config.toml
n_experts = 96
router_score = "softmax"
normalize_top_k = false
balance_bias = true
lr_router = 0.0027
norm = "layernorm"
norm_eps = 1e-06
optimizer = "soap_variant"
beta2 = 0.95
steps = 4571
Below are experts of layer 4 (counted from 0) of a mixture-of-experts language model. Rows are named router (the router's row for the expert), gate (a neuron's input weights, with its number), up (a neuron's input weights, with its number) and show model dimensions 0-255. Each number is 128 + 24 x the weight over its row's rms, rounded and kept within 0 to 255.
Before each expert's rows: a language model's description of what the expert responds to. This comes from a sample of Wikipedia text that the model never trained on.

# expert 21
It responds to: Abstract head nouns. Abstract nouns after the, his or their and before of or in, such as career, life, history, role, work, debut, season.
router [115  90 115 119 117 110 130 135 100 141 116 125  82 121 129 103  84 156 154 158 143 144 150 145 134 128 117 141 113 100 173 104 151 151 143 132 169  95 152 152 163 114 121 136 132 134 132 100 118 156 114 145 108 125 157 109 178 138 131  84 131 118 104 159  99 127  97 146 114 140 108 122 136 104 137 104 152 122 113 143 171 111 132 170 148 116 125 146 156 114 130 102 159 130 121 120 138 190 109  93 140 114 111 106 148 153 113 139  95 139 145 146 151 100 143 101 136 118 131  72 137 130 148 127  71 152 106 164 113 137 132  65  95  82 154 114 130  89 142  90  83 115 168 117 139 123 142 104 127 119 145 124 142 135 169  90 125 154 139 115 139 130 122 117 158 135 116 126 131 143 138 121 117  78 106 134 132  93 162 157 148 154 136 129  94 131 156 158 141 169 153  89 125 147 140 137 172 132 133 111  93 147  73  92 113 177 135  83 107 136 112 146 140 132 127 103 121 148 132 156 159 116 120  81 203 160 122 148 125  86 115  78 147  93 126 139 125 143  88 131  92 140 160 157 126 127 106 164 128 114 124 120 143 156  86 134]
gate0 [133 112 125 116 168 132 145 118 166 178  98 149 144 128 130 175 127 136 141 123 166 122 138 139 169 120 128 143 164  82 116 156  82 133 169 134 112 100 139 138 133 111 123  68 108 100 100 154 146 117 138 128 143 134 124 142 122 116 121 152 153  51 107 120 158 124 131 114 147 116 125 169 110 159 126 155  90 138 134 113 132 128  90 140  82 149 108  84 122 134 113 107 154  99  82 138 132 118 130 115 145 114  96 169  75 136 144  83 129 126 102 138 136 114  89 104 131 124 110 100 149 109 150 152  81 161 139 124 148 129 165 130 159 150 128 154 112 146 123 142 147 171  92 115 163 127 100 150 131  92 136 146 118 154 124 104 139 101  96  86 122 140 126 117 146 144 173 107  98 121 147 117 125  92 106 136 118 140 171  82  95 145 147  82 153 124 165 144 127 161 148 135 175 132 141 143 119 141 105 159 124 125 129 130 120 151 111 116 124  86 130 115  97 162 134 152 116 139 124 138 101 121 143  76 150 113 144 125  99 118 123 123 139 113 110 113  93 168 143 153 127 140 199 110 122 128 134 107  90 203 137 154 117 158 121 108]
up0 [125 115 122 123  83 150 131 148 111 154 114 153 106 134  99 153 139 129 149 143 165 145 105 160 152 125 160 129 152 118 109 101 168 131 150 114 122  84 111 119 148  87 158  57 111 123 138 142 139 145 112 136 122 127 124 107 176 155 127 114 135  84 138 109 131 126  87 145 138 105 130 128 122 161 131 111 120 164 145 102 136  92 137 163  96 124 136 133 105 137  80 128 140 112 112 175 161 115 114 114 128  90 140 211 104 153 136  84 145 157 110 150 142 128 104  99 139 118 110 109 151  93 182 122  87 136 118 127 139 123 161 104 147 110 105 121 100 108 142 132 152 157 116 138 147 108 125 123 112 134  90 106 135 125 179 106 156  79 112 136  75 126 136 109 166 114 162 129  84 174 109 102 118 105 102 179 116 114 134 111 130 152 124 118 159 120 151  93 109 131 131 145 135 132 132 155 159 122 141 109 124 142 128 112 104 148 118 130 102 117 153 129  89 164 133 172 150 124  57 102 124 108 157 148 117 118 120 171  99  89 172 131 138 119 117 123 136 170 134 167  93 163 145 133 126 154 117  93 138 173 133 152 138 152 111 106]

# expert 24
It responds to: Sports stat table cells. Pipes, numbers and name endings in sports box-score and results tables, such as attendance, records, DeRozan, country codes like IND).
router [106 116 111 116 101 117 143 117  92 167 162 139 108 126 129 121 106 122 137 175 159 114 145 115 108 158  99 131 102  78  98  77 139 142 116  85 138  58 194 110 126 100 126 102 144  60 161 120 142 177 149 152  94 131 152 104 112 142 150 150 168 150 113 170 133 103  99 162 131 119 106  99 160 103 162 112 136 147 139 131 149 116 100 143 109 101 125 139 146 139 111 108 114 141  84 140 165 131 162 120 124 130  84 115 136 140  99 135  87 177 100 112 165 134 138 142 120 128 129 116 150 147 105 148  92 152 122 116 120 135 145 106 109 127 120 128 118 147 157 105  86  89 153 124 143 111 127  93 136 151 136 128 160 149 161 117  97 138 141 148 141 153 123 122 121 138 118  94 142 126 170 105  93  93  78 141 117 129 156 152 136 141 127 128 129 122 144 112 165 149 169  93 112 134 142 125 152 168 124 107 130 171  98 123  73 140 154 122 119 169 125 124 123 159 133 147 105 137  94 193 159 133 132  96 150 128 154 106 102 153  80 135 136 157 150 145 138 160 122 101 108 116 152 138 133 104 135 133 139 100 105 104 122 160 125 141]
gate0 [130 155 151 140 136 130 112  81 158 153 119 107 131 154 134 125 154 136 128 130 116 141 146 105 144  81 129  80 114 120 150 113 146 173 137 118 122 109 137 133 111 105 125  82 125 140  99 142 157 159 117 125 172 158 116 168 144 148 113 106 112  95 130 125 106 197 183 112 105 103 120 133 143 105 116 142 153 138 137 139 128 164 112  94 129 162  79 131 164 139 154 103 107 151 124 166 128 104 142 146 134 167 140 167 101 170 120  96 119 116 160 149 125 169 141 113 144 106 115 166  66 144 120  87 130 173 142 106 127 106 102 151 171 114 108 124  90  95 133 103 141 154  89 114 168 166 130 139 137 115 138 166 126  77  57 136 120 126  98 133 163  94 117 118 115 152 166 125 110  89 164 122 111 146 112 113 143 122 120 168 126 150 137  93 109 134 125  98  89 129 119 142 144 120 104 123 134  94 111 134 117 134 154 108 134 135 150 130 145 130 109 162 132 103 146 102  85 146 173 148 113 131 126 131 148  99 147 131  64 169 119 123 156 123 133 131  71 123 138 147 115 101 102  97 142 114 146 125 102 152 125 135 167 134 110 104]
up0 [136 117 127 119  87 160 139 133  93  96 141 129  89  68 122  94  84 126 112 126 125 107 104 136 121 136 140 168  97 104 120 186 119 121 126 119 128 171 138 135 103 118  98 162 126 110 148 113  83 126 155 142 131 124 118 102 126 129 152 139 140 151 138 137 145  86 128 127 131 134 137 109 124 149  98 129 132 125 110 102 144  98 129 128 155  82 145 123  99 155  69 174 118 133 145  95 150 116 137 156 177 164 107 158 171 135 136 152 135 101  91 123 151  92 139 119 114 139 111 105 156 110 128 136 132 109 134 118  67 135 108 119 110 135 165 108 170 179  88 144 121  95 206 160 128 104 105  90 136 135 129 107 126 136 115 128 140 117 141 133 114 145 145 151 156 148 106 111 152 152  89 144 139 135 140 134 132 160 141 114 129 124 108 176 145 120 104 146 147 130 120 121  93 150 135 156 101 132 128 106 146 135 101 170 150 142 126 168  95 117  89  84 108 130 122 152 196  96  87 109 117 160 110 121 103 144 142 115 169 132 159 166  83 157 113 101 170 169 116 132 120 132 141 126  90 176 121 138 142  99 118 125 136 123 112 155]

# expert 41
It responds to: Sentence subject nouns. Nouns or pronouns after the or this serving as subject before a verb, like it, the film, the community, the latter.
router [140 110  90 114 117 118 142 136 115 141 134 140 112 100 137 110  74 123 143 145 166 102 136 138 116 134  67 159  96 128 159 116 165 146 162 121 141  84 151 135 142 129 107 120 120 124 130 111 137 164 113 178 125 120 143 134 152 132 135  92 126 136 110 164 112 127  91 147 112 128 133 117 143 139 132 108 163 127  91 109 155  95 113 143 133 110  94 136 152 122 139  96 156 138 105 125 171 144 170  72 126 148 107 102 126 169 120 141  98 151 117 141 160  89 131  86 137 139 169 107 111 125 137 146  97 156  99 113  81 150 133  80 103 110 150 106 132 124 154  81  76  86 158 131 133 135 131 111 141 142 118 104 158 143 140 112  83 121 148 119 175 140 114  92 164 129  88 124 105 132 145 131 106  85  82 130 141 121 156 160 138 113 146  98 111 138 157 190 134 149 131 126 136 147 130 138 164 145 135 100 120 132 120 135 116 174 135 114 115 172 101 163 150 123 114 121 130 145 119 166 153 160 144 127 155 172 137 121  91 153 100 116 138 112 151 158 136 143 113  77  91 111 177 140 142 106 118 134 138  65 108  92 143 172 115 132]
gate0 [104 161 141 156  99 152 132 121 173 106 112 160 133 101 150 107 128 104 133 134 133 141 151 133  94 119 144 136 143 139  77 104 148 113 101 152 118 156 156 134 122 118 129 145 147 118 112 121 115  75 123  98 121 147 127 112 134 130 111 103  95 155 139 148 124  91 140 147 129 114 119 138  91 127 102 187 137 127 101 126 200 107 117 132 146  99 147 116 125 112 134 146 177 145 165 111 125  81 170 143 140 151 165 151 112 104 163 112  98 105 117 165 121  83  73 102 102 138 115 105  94  84 153 122 139 168 116 139 128 124 136 133 113 121 153 169 100 145 125 106  75 136 154  86 106  98  84  82 104 165 134 154 165 153 150 149 150 110 147 113 103 125 132  97 147  89 157 123 115 151 132 139 148 125 153 146 121 170 160 118  92 125 131 149 129  58 133 117 150 104 155 143 124 125 147 156 116 112  79 103 153 108 153 132 151 142 132 115 100 115 135  94  97 129 150 127 128  96 143 105 114 127 144 157 141 160 148 151 115 134 112 113  93 129 119 117 164 115  95 121  69 153 129 119 137 174 123 118 126  88 153 122 136 170 155 107]
up0 [ 83 161 140 145 106 112 104 135 163 126  86 150 111 143 109 146 135 132 146 131 112 158 168 105 114 108 148 149 114 131  97  87 135  93 121 135 132 146 114 134 104  91 104 170 157 118 135 119 123  86  98  99 127 126 101 119 126 123  66 134 115 149 127 143 118 117 161 151  88 104 145 155  91 130  96 149  93 172 136 153 176 124 139 115 152 103 131 108 134 125 126 117 147 132 147 106 122 124 151 163 100 154 147 164 116 103 157 125  96 111 130 188 114 114 100 110 147 118  81 134 159 111 145 139 128 123  91 102 172 159 106 114 123 111 114 142  91 144 118 131 103 138 111  39 107  76  95 117 128 150 165 131 103 133 133 112 146  85 129 129 119 140 147 124 122 135 161 133 121 149 115 171 142 140 142 159 116 136 145 125  77 153 147 149  90 100 153  90 108  79 168 135 112 151 101 112 137  94 115 110 136 104 132 146 128 115 117 118 111 118 123  91  91 126 190 145 133 128 136 152 105 116 109 155 139 182 132 140 141 129 134 143 106  81 126 114 138 118 123 124  92 135 117 145 159 211 126 110 132 114 158 140 122 159 127 117]

# expert 44
It responds to: Abstract noun heads. Nouns right after an article or possessive, usually followed by of: role, amount, sense, position, series, name.
router [132 118 100 129 109 131 134 115  90 137 137 144  72 102 140  92  93 148 134 152 165 132 150 159  99 139  97 143  96 113 145 122 173 135 137 115 135 100 169 145 163 102 113 145 126 105 145 134 148 150 109 152 101 132 140 120 172 140 126  88 116 132  73 175  83 145 139 145 109 135 124  92 153 111 159 110 147  82 115 127 149 105 143 142 119 122 105 123 139 105 119  70 154 160 115 120 138 188 134 104 137 136 123 120 149 136 116 155 103 146 118 132 150  95 123 126 151 137 142  83 125 155 115 177  77 150 103 165 129 162 140  82  89 103 136  87 138  95 182  60 122 102 163 133 139 118 150 117 129 140 128 130 135 121 143 141 113 104 128 118 148 134 113 125 173 141 118 135 124 101 136  97 112  81 126 131 125 105 174 147 159 133 152 129  97 131 124 168 130 159 143 111 110 123 142 148 176 133 168 134  85 137 114 135 127 180 138 100 127 149  92 137 140 142 133 103 108 169 130 159 161 135 116 118 173 169 131 136 100 108 109 103 152 144 157 131 140 131  98 112  95 101 155 156 141  95 111 133 125  78 118 122 114 156  99 131]
gate0 [130 112 136 148 170  98 111 137  89 129 102 108 156 147 166 137 112 130 100 168 126 100 143 129  97 118 170 107 173 183 116 130 103  95 133 141 128 156 126 144 126 128 148 168  87 117 130 107 130 151 116 157 114 135 110 111 116 162 105 124 145  82 104 124 159 149 191 126 123 153  91 122 129 139 127 129 156  84 153 141 124  89 175 124 137 103 185 185 150 148 155 131 110 136 114  85 129 123 134 151 164  83 146 140 131 124 145  80 119 124 120  91 140 110  92 179 122 105  95 117 136 149 116 144 120  97 143 149 139 124 111  69 120 143 143 102 106 116 137 130 179 160  97 147 123 125 115 143  91  91 131  93 151 142 130 111 130 135 156 130 152 106 100 140  91 150 168  78 118 117 131 131 124 138 168 121  83 116 110 138 124  99 110 131 171 183 118 129 136 122 130 139 166 113 136 107 161 160 140 147 141 168 146 153 126 145 115 125 174 102 152 117  95 150  86 113  96 114 137  96 102 112 153 139 136 102 131 178 140  99 132  95 139 149 130 138 126  95 122 116 151  96 131 132 147 138 161 141 127 129 121 156 125 109  94 101]
up0 [146 142 174 104 143 108 105  98 147 141 163 145 120 139 156 130 127 156 147  95 107 116 155 150 113 139  56 126 145 114 112 151 126 111 136 128 117 145 118 129 151 195 105 109  96 125 117 120 138 137 103 172 130  84 115 109 145 116 161 121  80 125 133 152  98 156 124 122 103 119 133 149  98 163 168  99 158 117 173 112  94 118 117  97 157 113 101 146 133 116 122 152 158 128 105 150 111 141 113 113 106 127 159 164 142 128 117 121 112 103 166 103 140  80  82 123 154 135 138 147 121 122 101  88 137 163 133 132 173 147 137 122 166 145 109 111 118 106 149 127 186 142  84 122 119 171 106 111 125 127 147 133  84 140 118 128 147 121 140 125 116 139 108 134 151 148 152 137 117  94 134 130  77 155 138  70  90  84 155 126 112  60 101 102 141 145 106 144 125 141 128 104 142 172 132 165 149  93 150 140 121 124 125 120 142 130  99 162 146 117 122 126 172  98 138  84 126 158 146 124  94 139  90 139 162 118 169 191 131 126 108  87 125  89 106 143 135 145 114 104 128 113 133 127 156 130 130 115 135 107 108 168 129 165 156 101]